From a checkpoint of a small mixture-of-experts model trained on Wikipedia.
Experts: 64 SwiGLU neurons an expert, a softmax router.
Below are experts of layer 6 (counted from 0) of a mixture-of-experts language model. Rows are named router (the router's row for the expert), gate (a neuron's input weights, with its number), up (a neuron's input weights, with its number), down (a neuron's output weights, with its number) and show model dimensions 0-223. Each number is 128 + 24 x the weight over its row's rms, rounded and kept within 0 to 255. Numbers have three digits each.
After each expert's rows: "comes before" lists some tokens at least twice as common just after its tokens as in all text. This comes from a sample of Wikipedia text that the model never trained on. Tokens count by the router's weight.

# expert 2
router:127117162097126169140142134148106149141135188091125131140141104106109085134131164121147121108142190125129128108163136140141128127107179109142099100087139132098146117091118084161152146155135099087142094134111149107120162126124131108120115156132154136141109098136096120107120105083138078133115107101131165149158097148114123128141110163145086174118179142124104162094124129152143135105099127162155123143119110140109088176144134125131149146080185155119131098106138111121139129148118094152156165074113139128095161115110127135136098148200100126139104104084102128093106136100087142163145121100146136095138125150152120137133109137121119126118100096111110110129113153075108106113124
gate2:150136160119124138141136128130132124150156136134144139137142058102147151154131107129125099145121153148131115125159143159110089131162130113112111097142170099134128121172113123146134115154121121102151179151169106136194100079144135127148127117149112143148097170098132160107133123099128151092152162096119124133141147079165098130158078179135165133121103137119110085089202138121122137137120110161153123155092140170121178085130134116106155105130121119105105106138143120140148129110165110125139160142114115113129125136086148129136120126180142133106152116129115128119127194134149121144101111120142145117186129136171142133166125146132119154175158158137138112176153142119087129090130
up2:143143164143136141108114133166101136152093163109165148161149113086116064149091109154122140113174120101196145120154098106096122132100130129141114124124127149163124105157143142119129121165172092139119144077130126144128119125107124149126139111122131126090079157124188141144125099127148113142152165133133112103148118125133153117120078151133071072186164133118134139114112137137163146153135143059097102105157115129115156095102165140140115137110114122141146145105135156150082108112129126119103141126111137108097109123135115099102140109148107179131142106168132112122120081160114121167162108151129116116140099109154157136115134135107074160121119150132114101097099135090124123100127
down2:100101099154149085147152114114136096155123090090139127123113110128138091134115129132130168159127136135145124084127139080121117124162152061116115138122103133135093102141152150114151154134134114162165140153140150144091120145116161210098138143120108115118135121137083141151180084130125139121128163118132097116111122147180102169127122141116124155159115119108082116170107147087112113129167148124136150113129094112080127114143118111082114106159157133107145082147130141113143124147117132137102099145103153104169164117139109119108156121096094114073127157108151174098129134125140140164128142089160085142162165139102101117125129116113150146146169135095118130118111176123116106126098
comes before: "s", "ed", "ing", ",", "s.", " to"

# expert 23
router:118135121111084114131117095100128137102115131165108137143131093150122136121132087136148121184097117084123140128134128139133123151120146183132097161096155136113140087168110125104138146184140156171105120105084112143145108136176150143100142130150113089164132087112115138135128147126117149130122195109133135139086182113182122124109125128135140120106160136117171127151107106114097143078125125115142123128148127121132148158071124082090179136132126150129126121101115069117152190130129136084161113117127136123121133136095104101167138159148125116100165106144160090141107124097116112083131132157121162137150175114125150150121164116167113166110134109110147097140114116140152118105120
gate0:092120114132144134125116148127133115132158149151135135129147081130143128122114137173127136099139120115128102161163152151106118089085171135139121131149116115150124134080146158097148118105148155136113131115157162125139140181122139155139158182095100095128145154172140166124121188148123154073156122174158126099140192119135128127141129086132112130098138144109091106152144100078133107118137125097124131130127090117115129159123111149194122117097129122147175180167122163130128124120144141112105156124123098082102120165111125093135179141115108095128150129126120123129169117099087122164131097149164132162140113149108126140131124051125107135159146120138123159117099103120105154139106
up0:156099178106143155139161148114112125131125149098156108104135127159133121132119130112103174124117107137115169131096162125146124096138142130130196147078165191073114135116129138160128077088126115138136097121093102130141109108117120199132132133152082143144138079100105100122124147137171110107116161111095128130110116132111074076086112156112136134138095158095133100125134120140151127108113109145150138141127117133123106100124090160096147101133140068114107125110110156121155124120108112132103093129125113211127081108107136169134106173121146111112149145140137123128143139119117105134113112159072132115153129094130144146100147131108130133154110123116142115112145092110154104148121
down0:101119106112080135120111131109142122082140100132161152137117127157166128111119117169143114114133120095121120113169081101107111109121110133073156120167100131123135145132094130133129143142132119103143119135121120103133124130081147183114164124145093160081104122137128126128120108125124139143102151129120154127150134096149146157082142105142104130134159131164095166098154105140128150102130110140061078166117126122093159140122109118164108129137123135110122130141120095139141091104056109126113129093183118125176089163088114134101124089119137149099088127130120103138122167123132184125112168173144098130149117084136096083113133161158090123112128133142139140123168075154110123126117
comes before: " |", " 0", "5", "2", "3", "4"

# expert 34
router:149142100131128126108131122127135155116119112107124152123147123125113133132091097129118108167098120112125133152113083167142119134125096093124133123134117125124140150119127114112138131138109157141082117107098092130134165126134139108117122123169092127115084093134123161158150141135117139078123130067122144077103116105117145108182121164092106148149130121144102107142129141107146134084121161112162147129150124075134111110108174127124111154117122176082174104135141081120159101112140102105089148153151170128155128103111133075137140155157105143076095146124132149096179171157149122152138149141147090112169159134078080121128102137094084132128108136125131086174141176111104118115107
gate0:124137121135114124140151146100139096142117116158123141162089148127119107144165091149118137130082180064138116132139132146155170136108165097123097163129107143117128120123134117125140184139171163091135135127123167141145122101115113141113157120134074132110097129131145130126148181144126104137147092106109115115106158126166105150125150103148148132136168069099124116123134099121103148111131154181114125097140117142139134145092107140113141148109107142121081125165154144120110096090115120064136144158152125122106089128130176107089164093122098130159112125156113101126148068176139139095150075142124134150131132149158149126098107118093161137112174132175104114124122107154118121105100
up0:138092116138158135108128143111142176134132120146105123100126139144141129171141126120129150140129106090148145133151131086140130155137119134130108131141132125146147143139157139144149135154126122138138133107165075119087128132111134096144146131114052154173129124100133163137149149136096174130107117099108103165101122128155116118144171128118136108130138134112137141078144166135126078114152129139074114142149151119123128155084149116126109103115163116128128120131131150126120080082153132136167171135119120178168091140112155139147131104122138149130158120075123125143165116118195154117138105166105090078170121123113142151140119127102207152146184109136100104145083179109120140128167
down0:130097089149133166134133153119165131102099097178124123145158132112101119161152061152094116133140124152100125136152149150196162155101113168119137121123135089115159149120123180143133153180116098132137104167140147140107095118095132108131091108134114134127134095130120148123154078143153102151151120121097086141106100120117097119112123156135102108160132099135146135100136124143090093129141154116137147127119167101129136128136093138143146159145148125138156137162107109123128109114089081111157132139119166142188135126104117096162153092106104116126170104106160113131118158124143147075131117142124133135099083144146192139137139102133179115114160139143101124147135105074140103145109
comes before: " the", " |", " be", " a", "tal", " have"

# expert 27
router:123116129150123116137099155099144123123141150116143127104151133118105106195110126079098108129144132144163147146097160139128090101172131113144178123100113094161132136085151147135124134139137112131100105125128072163119110082108181082121139127148140157118110114138124108085116103137105120129144153095132172098112115160103152139144124124083093123138134134141121095117097179134125141109133132134143132154116101112170169117083142121134112149121125112175180129141083117100093143088201160188118104150168141145129141131115151179135132103131110133078153120097122137103151135111130130126130159117121171124138098091123105097125100081136110172131128136116125115116125143091117110105132
gate0:127135135077148120093173153112104128119166099124111130117114110093158111123144092138136132176136124138132124104140137160122147122129110104129134136108182124116105115130122121116113122093118114136145134091124127112165121113083139152066061105045101135142143142167116114146163156140144081127119174115169125149162140177134109149129165080127158141108124126081150114083136184115107151157113136110141154148113118109129135132129137165133113121119124087133173126143066139139132130133109133098140145151094145119125150126135094157110126134112069114142121113118143160080096153143162146131131150132105137183125121122093110113114147111150150122144124068101137147111121109105169148123114
up0:134113118144105138082096133128128120138141144139102138152130144117149123112168136142129175148117092113127132094055141182092144165112128111090141117167140138136103098100129140134101142187150134171135108137139109111131151139125115117114097171101121172094149100122100152100137091065146143144115112095124103126107159107099111107133122107140112113092108104129100128136113095147109163102102134104123122173170112166182098125126070120075144125101161106137127127119153139111138135095129102153119110111117118104172183098116156140127105127115151126143153107154143112121118151147119108077109144137120127120122129116143119159127160121114130148160105113147067118151127193131104153115168
down0:120143122137124098064084124139076131123155153150124186146123104194095114152164133146167156084124132123121120138164115130129141146123145125160147081148080092131150149104136170125141103194100117136125138115100137130097154140162091163124100162134129149110144113129122179131119136101142116132128116150110103125142193123154117133147147142101126135113132099171140141128139101133133117139123070137128120100125112129155129104146116110097108128158125145099122141136101179086155133120100110147127074130146083120101141137139161103121108123127121154141135155139119160155083075115109143122068132103125086122102170138151116177123120159086100133128116145130116086127143143120135145109126
comes before: " the", " a", " he", " it", " his", " an"

# expert 59
router:136112141121157152168143150086144081153130120101128175136090108105190144144127106116137122110151155165132121127087125099107110128155168111092161162153135088139092131145104148168104123143093105128099117174111159135190109153138134154140142096140174166130144168180120106141112125109089134127114100099129080149150156165159155125112161126082106149117145143105130120107132133146141169108129129110162148120124074146132126078102104142112121100133118093150142129117115180115150139108123147090117119100120121118124114115148137098126147139141083183124120156134107121130119126067109148070124105117111139120123146140119133101145096129149129129133089130135109171135145115099145130085114
gate0:134138134107102184075135136152135155116153119071116091149102151165113082114134104107152111132133122155089118110114117124128109114114145113105104054096127145128113130132117142158143136134144100143069152148163138131153160107144148118109138145124109137147157169148163121106150131084161143155099134135149160113091137128140103112109143129103137114127091104099101134115156139129098123125121157175092122114140108077140102133128142129155117110174134093067140119163130135054131136160137150126144180135104114125092130127109111148146162166116123106135145137130126124087142117085127097145148144154129144096121142128159151094107089127172143118162152155096099165155150137168124160140133
up0:132150121144114123135160116146110132129135103162095135085120123140080124119114109108096162148101129168107129155158090099123138126118104140120151160148129115139105139119080126116134149090126120157154127161137153129123127161089169139130116097166136133131135138089093137140100105137163149162108071108162167152158112155152160134153124092091118155130111107121147136160139115116111117127100138100130150144135141129186155104158110107129119121130119170115125130147145164128161124104155097141114090133117145076145120118086165119133096138136120092104119124101089162151151114154180119141131134135112107144133129153111097123131097112179175129181179117147136190138119115128103195144072
down0:115101154104108115136100167154130151116094137090119158191137137150123117127116094152140114130165128111086128125112111146112130160139121137103118121111108130132105141120186172098113106072141119123140123105099121158111134101135135137103162146152114166125109096112139115117176118125137150140158130132141162132145120126136144109138123143142197148132112133131152116137154079117118117071131065115111191103143108148085153145165129101123127128113145104100115129148119122174148140126090144113111101168122142182147156119116127167119103128084170119104163119154154076128127139106136089105139122182116122118121115162132155137165153102112158147087124138126126079103135159153157163093115
comes before: " of", " and", " in", " as", ".", " with"

# expert 52
router:128154116115144123110154131118153133102125113153116132109140124116161063164147117127120134094121143162137111152146101132145111147141157109125113153128089108130148147147084119164104101145125159155157145105111136123087112130162172101147134093099102150142122145144117100147136146078137165139106091116140150124128128146142105109126129142138073171182132136154112125155119132123101135095121108152112129125112122159127170112127130155095132112173104176126066124136104128160103131119111151081100146147123089153147143093136148136102103147201134175064142126139108130110135138123137160092168126148136146102105146089116102151111133083124175108129184081139116140119128094107113113086138
gate0:122117147117125115102141155148125117098126128129110130117132119115139094139132092082103145155145155139125094125153116124165130133091143144157124124098102129126136124098142139140127141131140109096133160180142144114158153122106177125154122110134105113080137138129111109129130126154132082117157120105099117155186150145108154188152144175130122166117132109117160118135127153106132182113184126100071132127132192110138150144157081156162135134139132140134116151127121153166132156087159145083166129113115080186141096090160132163129139115137164141122089146124117080151116101141116077132120079116119133105164130090152142124145159125095129127132139132145111116131157162093186112128159
up0:114118117134154108104135133141072113112124130133135153121139094146159128118144105175082180150136107113150118116115162133154134144121148111173143082090160141135117141117115169137138149151123157171140134163141121140102132165089138112112122145174137096142166183116095139120109185150156131149148136119096174143142087067127143122132122130093120088134164106081125091098143134126093151117128142089141117176134099150166130143095134137089142177099156166140166129139113130109154134091124088134155109098102116150121153117124093147100129139103126131131091117112119184096152144115169136144122147101106116118122120121144131132118158135153130116163144129124070110092164130125156107121108
down0:107134090113165132150145172120164102190115157103088128144130141135116127155140104141141120126114114132147122110159105155086137080124132136156173117119129110148123103100160150141124123163138141136135130130127145142163075109151126102118138112085104159095186099127127112155115096124132105135088141164131142102097135088126085139114135132131167141143129135134161148147124102135119109136132126124115141164140127116128145083154062117116111119087133117122089186140152144123104136165166141136147128128119102180142151111144139125090145129131142063151163138136106115113136106183116155105151162088157176127114146100176121161072128159131144153117121164119137179139151109122125149135153
comes before: " |", " and", ")", " (", ",", "'s"

# expert 29
router:155104143127123121131146122125142103109143113079142135143164154103112182095157143101134145121098123135120140151103114075146130126139165137133155135139135129093138093146154128189123098175100140095185130128158114158132137102137095115091128099165101133111106180122125127109081109137124171153121107098113078127142096152143119130137154153150119136102148136122143103117160140108146148104133108146171108102130127128109143129147098121152127091116124106153099134141083138125102086103112118085152171135102107150104104156127179159076125134097130133118122093126132152113096096162087129103174168121124125109128091108066127111108160122116128141104126140148072160134098157128126131090109
gate0:127119137103162132129127129113111114148130115140122096149121173095135143124110105105162180181137129093135127103137130076139126129135120153141095117117116121182106109126121103178086176128090113161125106150119139142093143131108136105116123158108132114134134175174158119091111107147130098096100132150128121134132140129135120127142155121126140100131166114153103119054101112113120103120143131106098097156112120076147114155161083152137131105116133093094114167127077188132122085090126126136120131153138113159104127111123102147160122174106110163131148118164120171146119134095132133149191187164090089135089121126149143123153086130124114128123115103121145105113119089104149129148119
up0:155123108145109142164074116103131133135137111127163125087145093142133146136100167165124130126138149134131142155127128108162133125114098080180156124113134145158129101130134122133116125108150147139094085138140099127127110105125131171147112141158119136109109129109112111108136110112151145155146099112131121096092111149108181113149169162133122130072160142147100168155143113099136144136145118133130147137094115132142132150136143119109111106133123155089156180160121109133137119092147119123112192124097126147105094088087061124094122118174143129156123109150119098100149103140167164124123083121124130159079112143126121129121129136177047146166098122063122130119119128130173095139143
down0:129164121148140156137157143114143160165096100140100118152123057120109113128092129106133128113157100138151141139118139135086119121159145095134183138120089142159115154089116092142170118126139145128107133115098181090127136136130159157151127141150169109131121090151176097149124084129113116127140078193105118152096157126152131123156124145125098158121178079166156139179140133154088081117152097089122103112198167158147122142145123150131115156136159134128144128136098126138124115175119150092135124131140103155113082127120134131121116164111138100112133119126107138111153150140137128130137141148112103117162130124123136112116088106119123144128117074077176131129133139112122133147152
comes before: " of", " in", " and", " by", ",", " to"

# expert 31
router:130135166138118160132125123090134167116143129137161157101141122135107118104121107141158106076113131132189182117111157082159138130172149158118092142123120119127102146166139128168113170092132136126127138148147182107132162059149121113138127139151105138083093143110110123112125123108071141185078122145111118147161114133147127124125132135123129130164180103108156140091142104194135119116115111139128091161150108133108126161109147133119125122139124128181077129153134126154139136161101129143075169115123120145134151117137112165102118108127107125103149115185137132125074149111130129128111108138140110126123131119108142118101064089088117141097111132119101109132104103095136123107130
gate0:104124117129128157119115163086110085128144114188136139146153117086123133146153113147139121126138111134162194115129134098113110138157114139128076131123132131141140086122150126148095159132119128121091130125068119111097186108154104180147134134116086119116129131151141096178127141145064139155115116152126116093138134114138107108144127150128133124141134110130126138120119084169096146145168133160120066082093091155127120124134141126064086128115122179098147123133146153143123106144149118121116117112139136147148113116119143138106116137075148103125102134133161119125094076161110191143123132140115120158117117152167092176107113125114166131169142121120127138116149096139126147072131
up0:129147148095159153186135120132139126168173120137092106118124108110174103087115139130107130140087118172111150135170128128116108130159114083143127163120125098084121137107094132112137137097122145147071127149141168162134125108141097162078191104132105169135139164131182124119125122143110180183152098129140147113139131121085136108125144142169142160151130118115137115134128084146105131106113136154138187117106118123091113133167161139094134139119161118152120128156097105119108113143102139109146071125153142117109117122146146155085128169119141134122125144101107114141139110168107114158143142145125126150129118103136140092124194114095160117133119097094114146135091110124093113088137
down0:127112126124143155173154124134126154108124158130128109137122165163112125112152146135171073148128121135093149130134114158107107136141043160113099101122103135138137176094088115148152123128132100139150102118125129151160075117141099118123142103118111152155133152062167115119112149119173103093116156109133145159136124152103123135085104116132135115134126142086098145174154141078134142138124152113163116091144137132114135125080142110119121131130155126127116121098118095089163120097181145094156123086091161129092164161124136124163143114171149152167125148113142094097163166123123162148144144134119143108153109116145183116137138157158128122113153094144134145141122154101140173148124
comes before: "\n", " The", " In", " He", " It", " of"

# expert 44
router:151148169070132115111130093110154104120169103118109126122188148092104147184107141117145134136117112129100126151142105097160137166168181110116126128127150153136146148149135126123139140147091099129153103131166177105140143066099113129155148114151148113139094125141087122125114144102160129124104122097168142143136115161110067156134142145096113111141128140161143116099081088073133155123134175137121129148140082111108094186109133154159126135149126128144110120140104130088129119108156156100130170140127133141103109137137116129084141148113130121127098095150134153097081104139157105138120154098149118110132131127157168098118094130131111142124127155126110186151128165162123101120110
gate0:166150179115108130089104144138141149117078089148103084144091180106174097137124113147127135077081110112134118125119107106139106118101113147079149163099153125147096131101091120124126126134117152104112128080111128103124134153100126152118132133117153150135113128137114141133132099165123175121137127147140138162138141118125120142163120146090115127125123109132117119147125096103133154142141120125127190142129136114127086172163124159130179103122155103105141145116133116107168131099143094151081168170166153205151104135104159139079085160144112132090127147131147130149123118141135127140121168135159152140117103102132115073133127143107125163113140096117093161124153100166143108160145
up0:115125142105124138118125112097119142098155142112122047139129128137124135142146102123167207111069118107089093102101107140088087147126137136114157132145119100124110164170118126143098132136114103102153142122141132133131153131167134136154103115119060115093098151196103107092108136112127139130114132149088116132101126134146124114163134113107142143125114132154064136141130097143145119120132122169132108095109150105128173131106162126114064085113136146114104132110128132152128091102106160120088147164131125185120138136140137121129118096121114142122129144188109127167127133118116127107119107101160063110173132147133129175134162120114111123172105123101166128123145140125132136113135
down0:122120134113141168095093117099134096128120115133126108140145132132108114101099140135168098084067168139118119122101138167116106119160088141182097114067127132154137104112132130146112124133133147121089127134116167132114104106119150121134122101154146109114128104146151115136147140116133070128103093115155170128118127151156116131154148101110152129137141121144066079105150194132155091108151147106109043121156140144133073157106190115146146139115134143159122143123136111125101147147126154123128149129100140116155170118097138164108123170105100171142162124145090142103139134152114124128125142127107110113119124141101093157127140114106115171124084110115116134069104143114152099122119
comes before: " of", "s", ",", ".", "s,", "s."

# expert 38
router:152142155166137172109122117063133132140096138120121163152152116104142135111106119097117137139174121074142090078146124130124141114108111163103114160072129090132113152121122107096125114123106099149174088087119125152121117150124095134125132113162160131162180109132104140130154160103133186130143097112140094103172148120133112091110102109130119126161097065096093151158135127094138101136161141168162132125127142110137142111065084094128131123071089131136118117138140116135133112126139125109135144142181124117141115137145102128117180128071124102146132096122136126125128163116123116149151136143124182138152141113091150133102158140128141125131140135128122129162122113086173117106136
gate0:136121124114082130119122124132098130129117105085119101128140148135137166146146115154139143110126134156100158142126194148137107113102090115146106123130123153117101133092118082129111109168136128127145144119092101131096124120174112126113146105161165124108122112144119115111131212127087178129143136146125129118131121105092147095105108139114132136125126138075125176104149141141115118094144142176151111117135151171104131138156112119151146124120142143167099164113026143108115166131150127143089144101175099114066129130109124151164150138116097120160115099106102129133148135126128123123101113121097151102130073153128119103101119110119172133116149088118154128146081164099158115138113
up0:078086135114133130132121158111090208103126141134122172112134131099131098146107134121132119143136154134121156121125096130139137097122125133171119121078128121102149119126149152155123084161143078147149152114132105164091119150087152129155133115141111099108173169137150148110110111114109106114134151153159100127185101090136126120140121129102086085129119095074136081096130126113083134142170134119121121114116072102125136140110090139144154133108155137157106071102127102141145127125143129127130115176162115130137133139148049093118157115143120142151127147160148112152114157154068155159141108133137137122122107143127137142141155103154170114128141125138111169129126094138144095130159
down0:103136090138063145112110141147120112152157138109129131066152126110121129099097125136106120110158113108143182134108154114128133112150127133113126147134101137143152121113118110167157182095121109115116142145148134171138149159108121101100121159117153150116104126137173172117119092087141113172169113133141146129112154089127132157106110128135158084093139099125149082113150135089139130156163139095197116125167135139120118111122145141148148151155072167142116105119147151068112139162079116119135146134128095109148141172142147109116127110163154133086133122120125135111138148123101154151125088103149135155131139113111105145105124124142133106135172195126117144155121101089182128158118
comes before: " |", "\n", "),", "–19", " –", " (aged"

# expert 53
router:117113112125129155123142142086114126100117120125131097132120080141131109128123093130140149121132156151181126120141108114109175153144163103093156144126116124102112116141120097156144129090142154130115149130147128088123123153138159126160128101120126106115185143143125116123115121110102127170122108151126142163140115073132127100116101175152150103123120160120141136119099188138161092134103123145103120175169135181099101119095158139128146133115131102138145113140172148168163166177108163150113139085081129133131113170121107090116143147160099159089147155129101134129113094097151159137109100194166163113145128132188120132124143186105163144124137110143103099132160119113114102114131
gate0:170119112159087133141146143119120150124077134127140127145074114133136124125110144181122133101146136147150114109141130139140124112160125161123134132106142130100117136124150107097156120129096106118148137137107144106104105149141148114129143152133118162057122156154164112142134149124144066105114124112119100100127102162096066128145128114135084076148128119156151135104151110193126136150131111135140160082138103161092110126132108153101145125142133116140123139159129118120156096114139069085126161129152123179121122144151109129165133114145174132098094141106116111114083109119123093141132094170133081108076109097117164125114177136116122125120134170154210144132111126110139099123123
up0:123110150147143096124081135101118107165128129134121138148093142121133104142114125095117169154141145103107154092104132115174089145177129132158074150111107175146141174160092142141160155124113114103126133124126137073135162124126122144089099151143158119119085177123120110086099100179110107134129095095121166132138101144157156092114142159149138132125153138125123116164113146146122093121163090178111110154139148143164153129139102153135112158134116140108125074106111106161147155136150149144105141094102104122154124136119121089134147112122118126144145128143129136120156173175094138119095112177098149092144114145101143075123115140167144088125096116103104122143160097144152132100118
down0:157124133117155074151184104096149116100151149120137147090143135176112200106131116126125090125121063154143088120182187174138111175114125162122129125176119126180151189175098141145127125120131136104151122114134161151138124099108100170124152095121075142138071124132147166112111104124140172150132138088120131121124111147149100100144121125151113132139134119117115121116142106109142149119126167140119111126132093112117138126141149144136125135144060115143118102135128102115138095093095126115116125131128136129148125150145142129131145131111154125130145144130148113115125188112124150180100118091100099123156170106084139103114115107139149135138119163161120138097133137102111123118091
comes before: "a", "i", ",", "o", "an", "a,"

# expert 35
router:156073113103112151096100133101136152100102136134147146142149125102127093154156148196118162144096127099109101142138137163140133139167095146143150161138138130118155161100110094105119121083153103144149156087131118148135078151143133128060140151172119144150133123133115161138125155094132124152073115117130176117101165153134082141137098140124127125140153111127142142147152132105134091138107094136123115167151131134133140145151106109093104098132089112114110141124121114141135154136141137071128127127117163142204114100104116150165158139134138107106156103153112134136107119114164169142110154124174090144165118123101143128087120148186090141139091105119134106143109141148128106115150
gate2:145085094110139122161111110143131095101103132102129104111107101119093127114147119172128159088117095117094120127131112165133157133128130137104136171136122107180146118111140084113147139167096120104121113181147110078105129111093166136069101111132120128116103089133127116108141133134147175139091132123123117137131151084134142138136100182140151112070116135183099129115133133082176086144140098154143096100161137108135098134115141127104139071139120163153122155126109136114104115095154097161131145199122156107127117123137123125112125115139090132147148147119149126156127115114126165105107099101131119131104122128184150135124109126121133094127120142142128093144108158050122162135122
up2:103099143122093112168131110119130140107149135121100152116109114158148120138142121139107174095157151115112137134098116149141102101163131099146108150162108105114082143136161103085137070109112149145105145089131138116175109122148147132137151079113064164140133165128111122133099131142093110110125165153128128096118131104134110151122064106147133103141126124125143125106157095162120122123130131098140105099159132157129122085098149118120158134107097139153122114117109114163136103118107098113134153190147131114129128106174105121096138090126076130111166103163163076170166168143106095144130152112117102145138145054164121162126134143134123146101149115111094119156129129146108109152152
down2:114130103160134143142128122165105147122105146096110119110131137136167125130132164155110162143139115115112157125097156119168106115131109090112126127154091079145146099139105089110125154152128133128132153177181107130096116153099081135094103143130152138171134107109153147153146131134120142131118145170117147147140150095084163169135115143154121141094119178165132120109118167119099072104167111127149118118148135126120144134143121121094154081092095138107125115127158163105103166130138146158153186170094133108173130143103113127143117113131140150119102155168150104117111168158139183164103109128140112153129155121173152082121134137134139078105122162156120109106140114079110117154120
comes before: " |", "7", "8", "9", "5", "3"

# expert 21
router:108110119146142120105103153146148126129136131093122138117082138144143128110115145140086118145129106153138120107122154109158121116109164127147153119154125130127101125104155102128116141140084144172135135152146116128073135147121134119138141167090160138106168137104123086107121104153141138105151103104120176139127120165129125148130113104073152089124126148151098139077150150100162072099118101128113126127148151133116110127143138071129170140119119135161183102130133082109183091123149138188150117146111144074117142114112151144147109157159096145132127161134121135118146136088185152097104135139131158102147097172158145124146131170133172168091106149127088101107142109101095108104139
gate0:137119155114160119125127144126113148145102141124139173130157140115100140146076177119134129139176085098128135132094180132143120142111116141095138121139152155124136168131150117159139065098133159154131095110136079157118149098109117115146147125149124140147152130165107111122142161107084107097129147117155093140158128135099124150120130187151129100152156152124150141093120123127116115145075137108106133101118144121088128150127109167138165148129124114109111091151103115147109104082138087157143136135153136129125188117164154150093128131154124091127104170127103134178084158151135093099110155139143162080153085082115109167098128121086129074143122143124127131125102143122135103107119
up0:085118122170128153097132174110146112115139152124089101142093135154162139138147111137133171137155081077144089122111149142144093189107086121121127148121136116149171161138114107131124113136132095098118132098119146137131105109122108162088106134197184158114140111083149148126149120152105164129132145127139146134128093101128131115137131106164156118126108087111106106099133107112180115145121090137173112161135128148143130115158140101117134145155146115146114125118163116144144119141163112148142134187126128088176132139146128162133123127164148165125139087139125153123150132133146109169132120118133184105141150114116096060094133156121160124130125138109182110141115146121148084153106
down0:129134124162188131123098110106126112151140141085092139166089130101101113102131138115092134108138093105097124180131115129141140084132115138117142150120154089153125109128101139106113158133136143101122119139101150080138117136074123094152119131097154142085126102158138111122114133174108125120132157156138140099128112127096156199127166147135113165163117132145113148120177119164102100130094129139143146112174131091108129145097125171135120142092129135110124094147111114108071129150105139131172164152118136124154112070152154129120083090111125100154152115114129124098139131134124148145147117067132089157150121098160112146162113122128153142129142074144100128086103134167118161132118
comes before: " to", " by", " a", " in", " the", " as"

# expert 0
router:161142128156144128123066136076089119103163156132125132130175156143116130149108169093128090097140136124122119104100147148110119106160152125106158144099130129098148146152127138108171108143130138137116131134150069159131091114098139111112133122130113119111121112110144132136133130151090144118109129089108142079114161147119175105099109120091163079125141166160103112092118162072117149145134170105137146135124118124167132085114133128143118107121099119120153112170133105125093066137179105133117117127140137165102148117149122139126188086144129125119114132075095166118152096133117131176137109113168124122154156126116123146144112097126130166100168134136126098135106139110149078081138
gate0:137135160106125133128116085154116158128123161087153104102149137162151125153102108162124127106101113122173146164156106127136090101155092113128098103124083130093119119098111144126120103104150121143134121095127109137132107095123108118147107086116118084134187133104167120132124126117163155096130088122078147126169104140123075141113144163143129144128138156168152096105142155123126114124124143159089132115155157104180156131131157125111165157124128153119108176146118168160115134146163135074075113127136151124095135130134174189149123144087114131106118133109143179124129150112120148128137143143115119159122141114157139138137146140152087109126086078140150126111130182138096098172125
up0:163146070164119183117102107188153137139151139121115130127146104141157173073137152155117130124147137092108099152155065126103147130129171139084133104148101142166127123123158133140132123130165141126102115143155142127117178117177172110135086116109125124102127084119136119144137125095096115142133092135104151071138124119096119093139134073164178129133161121067099106132128087117145144128157116153131113164110128087126138098164144119131132143145107138118142162135103100124114132127148126125160130126121131142132161137136157161106117126121106136086173081127139162167122105169141152141111132143136164118117105102127134160137134115114134117112151137104158071127131132158152104153161
down0:118128172124113146149143119137104142125097129090135107145154155137186076131147123151133131143112128085169114106167154156175106164131108112149106117148113129129126099119103148136122138135126121121103134084157126133134115152153096099179124161152167107175118133127097108091158118112139146094147129143144179176098137156139160163152125144112144088096094138109164116135133072135116119109122121106092163103132132141177188130123146082143157099137106165154164160156117157140164133105142100108110115136171114107092144129132092138113158123121119117160121117105135112109111130116155090127142159090140120128172139176114140108133142140073107144111099092163121094146132136121113140108114
comes before: " the", " a", " 201", " 199", " his", " 202"

# expert 10
router:127094124168143105140116135124148136136113140149105136131143154118133193138110182138121174158114131119150147129109106111128111168165126107120092106103104115143144129158139139130127105081120105179106118087099133092091092125156121123122156149167149089138120081122121104097135130146100149115116132146099118146134122112113145102120147135155155128154135098094151177162134111158119089136156140125103106156122150109096158173101115118136138148164106157127116112147116092134136153172112153131153110125106119123157165135114109079139115155137164112127116149141159116097092117084122109111157127169122185087141138149141104127116113125103104081166140150089101066131096078109147121151089
gate0:130113108173180113161109167159135123171129164116121071134107140107090140137102116141109141116142139156123139114098171155137124143162121121156106133130130109159094150139117131126091138152132151109087127126157117170139104102077145159131109142182112097074164131147100137105130125144133138081175080154173148100150175137109141129141131097134111145112151157110142106135132158157117075138103191096180137119113127116101157140084132104139106159132079130171162162134097132133115126085108136144144094092162105119169146142116112122123109128126106110105171149101116120158143124101113092129137148128121133120147134162128152141129095133102147131147137157150138089117151127132130158126118
up0:114117103094101138100158112125175106125117099108126140138146095124106108159149102140110107124118137184147171120136114134112105144138145093118136098099098119131133132167145150162118129104093146147108158102131098185105118096124119154120144132132177102125112152104095154137132139143152140148084133099142125170151136106105070137107129113119096125146135123207158102146116141137121116140123128133111111131129140130153098129155112134128143126089106155158133134163147121038144111114091121133122102146173107154104093182121134120092143128126161143132125103133124076130098118131129124123170080169174112147101119141141152108162109141072128134135155165136162117136122153084092121128099
down0:107143095162104103147101139122097130129106130143161164117081166111143101157113147072124137154177119113092103156136102129110097148112102154120130177146108118174141113134130124152130090146156143130153111121152140119146096138076159113104128152107134130149116182127126112167111105136175128149129170121113109108140137130131124141141119132157097089130100111142136095125192131115133139129157115107117128139081077129127136142143132083168091131121130101171165153111129119124123145151106146131141128106138126141129121137168110115116129115097104113148161145142085137143113101117178125117151105158096121161127072083086119118106110165132138093144088113166112120143125159211154132142131
comes before: " |", ")", "8", "2", "1", "3"